Weights of a small mixture-of-experts language model, trained from scratch on English Wikipedia: 12 layers, vocabulary 5816.
Below are experts of layer 9 (counted from 0) of a mixture-of-experts language model. Rows are named router (the router's row for the expert), up (a neuron's input weights, with its number), down (a neuron's output weights, with its number) and show model dimensions 0-127. Each number is 128 + 32 x the weight over its row's rms, rounded and kept within 0 to 255. Numbers have three digits each.
After each expert's rows: a language model's description of what the expert responds to. This comes from a sample of Wikipedia text that the model never trained on.

# expert 1
router:156154123132110092181137090111125106163123202128163187165073097131162104141096162142077133106147100132106123069137124072099142122118128174129164155199195149113140114098089133193141118173105127171123115163160183112119131209137175142124166105109155177162178099113140157155197124139100145118154096108137137134130143082154209129120157138180201115117140183117131151140110146115156094097088
up0:121065161192150161090116096109142126133112107110124150113137160124173144106153111129074176155155117123075140112191183138127113154147135076192150136135116107178127184148170131130161096124118155070098157106147106112084092138121169122140156110094169139167124102165049131149165116158092129078100075122115107114138057158076119130145082065173142104185147190093098105159137189126110114180114
down0:150173159133081151069062099122143100162092113168120059144110201086066129108155125064119180095144201129097097123164152139124096160052151103158112144099122165132170136104062085139132127153124141095109171127123108143129116075129144079076119103145145160072145099130081103149124093117097161058119122190117072105178143137098116073126133136149102142148178124116095137087132144115121122154121
up1:086154210146129123116091163108133144150079176120144094109120150088135200118101062162081180111096161151148063097130110115148119130121084171147093149106155098143108099167117171135169117083137121118114092115146113084119070138079127167161183186161142094105099169134169126178133102117106115093119114113091212116164139109122172136084172069136106078164116138129160185161084092117149136117116
down1:148132132117121126109113119113111131118121143165148161163105104121171140138125095193153140182119164192134127122128098096128120123145113124113144139093147093135123127118083135140076101127107164119204162093168107068150157000140141131154154081134164117127122084172165123096101129116124115124121150093134136088081081167140119061096123206152135150175092066104130042140161094093077072120164
up2:138192146139143150141108122137138176157155190164166177117152152174150147135131098125105112094104174120135062124087122141138135116108135133171196118155132168162112086147106227118085099131101091178173146176169095185110105143107162154050117134142150124168111111142101164125150104153091107080138131109088150094097161139132175136116163086164144161110094184117128148113082158138069102108045
down2:155141139150105141128147118161151154164122174118105158110103124123140132142106147139121148149159161168122088136173112179159134077095103114134149128115116145118163155125118104098137103130138105149166118129122171129146146000147131114130123079106143133130200108105106142124137110134144097127156110119120122116099164103169160145128159108136136073112169139146119137122122161083061128115123
Description: Sentence-ending periods, commas, parentheses, semicolons, table pipes and == heading marks, plus final digits of birth dates in infoboxes.

# expert 4
router:118160132127139164091139144158095118128176093128152140097122082073167147098147101125079126061172108108138124120075169145101092174122112092117147128162126152133150106120149209154148126154125117133058107120109156058120139187139084114128132120074082157159166076076063149141146119107076138125169098040096119092104122177092097143147087125193121146165094145175122130131147056166159110133130
up0:151189106114137079086118173124129162150134133104133125144189139123116162135195121160115115137104168117217152139150137167142108169053111097140111081140151127169150145085102163116182151133096136114098147126124120155170160131121059130147171158131105152100110179110178136162110115064127152053188143094116178116141143238188112122106142119195115110110091139121175135132149131143123136123083
down0:137070094092107080076110167127083172148108156191110108096094166161092097126124082117125153143148181135158150116153152043082102170126124060105140133160134129101167132101145158091086140158095142161170118152185185137086162047156100084155142177148159140095131122100162120124110136115110121145118109107188105160113145107077126111093119164091152069111055126123134186148134143178118105109103
up1:156138091081157126134088127094132088132115136130158110106101091109118184087175128081091077057149104198083114142166151169122073191126109127119117140170112113158130125064111172112119135070073117153079125168097090061169128125135088111126179098071091175163106115177160174159146102141111137125162120118141096106125134160194120137154151156179099069096140130069093129134085145110155105143121
down1:077099130164121140121162087181186150148085116112152146120134128121173086161188134125131078115116124166095086141110116219150171113098116169112109083082143128160151153090088137153147085120157136110148136169132148061133130184169139102102102199148170147103169129146158140110158101097109104134160171130137153157193164054191103160109151127143054163112180115129113086101126136174105093125101
up2:171122121060127223151143117144189112080103081156080107124092148079106137128121120120108105099155139181149141074133134108133072177126131120176099108126122154131131093113152116161161197163127112119129074136196098099057125136177103128163097118111127154162097125136029133133126126107059101146115126081092121109056123147092094121120134121131131122088165143148178115149127078205118143121129
down2:099125183135123111157090130071123198150130114134194118058122144115094115140161124118106143096117158128130165115152139159120175070151160149184102103170102097143121132124089135110124108131133137156093117123143149165166124043101142082106125117137104148074143161119163121111177133135194154150075077160077121230164149116100170171097093128168150135180103100096133179115114063184136119085130
Description: Subject pronouns such as he, she, it and who, single capital letters inside codes like CHN or MEX, and coordinate prime marks.

# expert 0
router:109080053096197069081085129130114107162130186105106134108103089124153170099085214199145162120099104129134186141112152120150075165112163145128111142174130112185149118109107076176157139092102125134064106137098134108118146166155136097153118116089147143167149140135180154176151138186115133097140146132134157112113166127169167159124089145189193108142118132119121132059124163086116095089130
up0:174116145121173149128110141115083107087092092114085101079114086148135142137143130101128109095129149101073109123133133102096118132111133108130045099167120100153221123096073112079129103165080162199103103128134119087122139129215144122194099149133167149108136123110211104188104115136122203166152151164144146085123122129184091165132089121089157148180085142157133161103119173110152133112112
down0:217122147109140119107118131087070195096143135155155154116107139083180107100096099127089146075140112087121112106107123139125141110147101083119129133066174095132109113134108075152164098138125170195115071144110148129103079032143110124110137161125115099173147119124136130196094189100141110201122096144156105141141137091088165140160060151142118104162120099111181170147159117181112148073116
up1:131181189086117160148181118098127091144122087119185134166163089131147090181171132074081126190214115124091126143193123134110143150087141104118113089081172138123135090117137193092158099133183111144128128122115178162074130143173137147171126144154143132101137133187161129101168086105096123164114085079118122059125174156125142110100192130105139158108103188157157108172149147128124160126152
down1:113193128109107101157174164124132083169103132105105129138106111140141108102155122100136104177091128134112145116097119181118091169148177133141056132078129111106102114097137175163111148115090129077088105118113120106105132008127136091068179073101175113123108148149148166120090129195110178087197154087128112150145106103108138165156143089101056151126090137082132152140117145096131202099109
up2:176132097077148108149139097200115078120123143181153090144157130136098104125131147192082145143129154132109113164139107088145160064115204198125064091122105179172155118117134116157125214163078121099123179105161130114166158131137127085140093137113064107168126145139141178117088125136165122107170114115097123100123099097172071106146147140152169088107104080103149141150109070062125172125113
down2:163136114092154088090139123101117071168101149117087108156152124152037101113100109178078132099122197093147136160139123108171141105143124152148107109095060100129129129137126133185174100164128125170129091086103118159160120156174124076154125085201063092131159099056178125143147096115181157175108145115149169147121134057103064163125118164168113119117126149111171155160113109140165140147084
Description: Middle and end pieces inside personal names and some common words, like Pedra-z-zini, Amb-ros-ini, Lar-ry, Vent-ures, achill-es.

# expert 3
router:115055181131166146162198179130061136155118169083176122132131113117127163141102126146138164151159110120108126150101190122138104141155168178152108117086139101149172091074076126085187166150150087129080129099124144118082109191120217102141143138139140131152170165119130196102106105085150094135104168105109147108113163130150159152130126156127098120112098159125165114082089060091189092156109
up0:114107138169118144124054106138095114105109156096154096173167138183127187082106139167146154152098083094112150150103150157174141138140129123193128129091163102167122144128132133105190098110163111137126135113117130107165173128142107145114081152068028128107144083085118152104122123181106131119174101145099211105082075135116140154086124147148172073143145174158139173141094140066137087086186
down0:157117163119134099168095125181112110143124159147096193148109084147099143134134134177116082120135158112149162166105111113169175061180108124171138178111114117167112116102089126140157101106150150122188127070111194099121115036098138185112111140126101169065119155134135145149132112170113095174163116153132142105136138139138143070113158190054086100155185189154155090137113175083158123170121
up1:095100100150117148178168156121129096139110183082121089127174072075112205161123136138140181172082132108157131123175150154122127083122136167129146113128163140124166159092148105096087131111091094097115125095136061141078179139157141039103127119119127122172096149146113152039100116119151112139127127130097093171109117155110162119169161174100072126152184092094126155083151082122108045144123
down1:157101129147106170217144167095131141104182126162114128135160078173120099136090119125084108173091101061166090088178093135088147046119113174161096108150125080108078150128095128150095120162086128068151120105085124149125151044150136124074161146112122059141120162128122177118158082119163130101147099115132139068111096123117172103150105125138085099149119114131120143090104129088142052096121
up2:088168144137129124105100153103085095121147111106126129128132112170106154124168086153100119160098131146094121057161157113114076092066181126123134181112165077143164110143032148133183140132072123127129077077078162127096103136110143110150092167114155100168107115112092147132160105127080133169077081103128146148096144127165146146088179211109133141095087133096091090087194102093160177101118
down2:184156120125138123123117130105172113125125115190085149141133148141134101107114155137110158171086129173096111132153158129107133129072106195121181130184162108153136164091140108149112143100114066149084126084118106077055185099102100151102212154181150114111089177132162160185123201145121156148125121206151142166166130182140101133111160182159096181122152130136109095169133194125125129111098
Description: Articles and possessive determiners in running prose, such as the, a, an, his, their, often after of, in or with.

# expert 2
router:100098069110121060206105065129111107109166157120105171099164147099129140103150122111112070140135097108091116066164127119157154116178160159136129090163049148115063109161144122085128135193157113065094146112105102140100130219120140129173117153152152095093133177152076096128161137108098090122141155155077125104151126150097160132140110163089164162142088142122179076112122089126110162158110
up0:147179169159085164119085155125124060132100100178129145067048125122167185155093142135146077181113117128107085165128166169135161041132113102161084133151112145129089133141152148135166095079122146189130191092093142105086111142096155104196123107085134104098111076106101138105136131113146107100091152103166124107115119090119097083123063192148110107148132202087119105126146148116146126111120
down0:095153061127144165175094123099113133200159141123173078131109097121104123160097132151092140148132149124109127136129144182097090151140171183116145111125105173150142168116091118151056138173131161165099087102082151149103087051121144153097141122184105098067099156101155116131107169149192067124146137132101198196152100132098138135107102172130127090147152179196133165156160171160156095133134
up1:132152140137100180143131120137151115141092064102079117059145141142062139141145100155133094116160102173119072113110144139152071161103146099123130072119138175134159077151073178132172132124160158116120107056125083125104160144127153085079114175183182113131113097115105097111105194110123104104120160138117096161154137204134124134111117174158142064078172089135118108105078184108117157199146
down1:104161133145133157099168102124182154133144113180102123133114116140123064196134121150139153096138120147115135140149179058126172170054117123126152140079125169154099066102114112109148163137129120134216155109156192185150109074145124098175130120127194087147123158131057140156146128106137109126082134097197149128187128131145085123167109115075135112106128054127160151141171140173085092167139
up2:182116132126122124118106106200113139093128090106137132128062190121144127160197156148124165154065134155135106168113086150152140138088112100179090138206104138136148107147207112061163113144137144114111170099183138120170141131165147133195138169107131143154094098126076171145131132152200093088094123126141116136097103229144155184162078138132125168152089127093132135155133096145150108118122
down2:146127062129165196144115118163082175099096145121157144136112128163146077121141106095104108164155139099156121171102111124193107155154125097150104114149152102141167162079102136172094073152095175151089135123138148106147141013138147148110171145223145126147119172117098184126136095117161112103124128130111179192064138121134140127087105119126097144182179106068115162094110098168128135152091
Description: Numerals and digit pieces in tables, scores, statistics and date ranges, such as vote counts, win–loss records and 4th.

# expert 5
router:107071120128151146071159082085097118178123161127146134116187111125181211055134158097071136147111095156107112173119140109198060127124142121158091128146138140156070094107073136112094124149156164105127138076145066171177118192148126103138142166133144155115074080104155149126094144154125099142114150136114102140105205189150111151103084150125115105131124106131134089117160134077188097140126
up0:080098124135104103147125105127085089068118119103124137065140146091129116115148096108167136141115097070107082126149128080147116154082109092122112192187170157099133182124137150211169113134174138194141128103082157150138083135122141095132099139159136105129161125129111073084108181134077135154065040127121207129081168122144089095112119183077090175104093141144102100126157116132123104134140
down0:106150092113118213187139062149170175187121126099138102133136107188083168092096124171106163085105133126171153128146070104113105174119164172117099140150127104110114153135144110137148147127136140088129140117138139157115125097104104079197158116231107037110149141133163146142123176161158156156115120193145131139159174103194131183113085169109095124151088131116108138164159138154154141109115
up1:102174127131142091170164209153104120127101040106122142107167182071132078149139150146093086157205157154123102132169107111115170145139079111128154142163137193110132159169163130104165125172182124080138176181122085128117134142087098085158115122122183141085102159071056131085100080087120096118145058169108154138126140128118133112148139155144139150117161124137129112080154102124144073113117
down1:132113156120117129147097099141102165133176188158102104117126116108118119075147124170139097143110106155104160141086123167147132103088092092129175148128081169135133098143127172170145146117125094109074162192120155076119119000136151147142159148149200139077163119153071118120159114170116122110110096174117131157107110081096102141103135139170062136127148152145111089091131153156148047110160
up2:076161083133112165114125088123110129070211096080184149098159135167118103084148147136087134163115120124136148049184086058194130112050150112161156110133119154174142135126089142112159176164153137179106127114100166151160183136092079128134107097126138120102142102112127126185122130155119071126071123173107127121169112129094182096121097133075172130125138107133184085091135166098137153118131
down2:046145117082146128156101166158142122108123104143135122111127098113150073205165086137140140122131134159138113139161153192156112127119116107108198181092140114150161096151167142163175148126185141136104098113112052105143094203115188132174115140143152097110179098117120100166148098128141151153200156065113144108157104099120212124083126102204161139110119141151111089136157191120107136131102
Description: Prepositions such as of, in, for, with, on, and main verbs such as gave or given, mostly right before an object.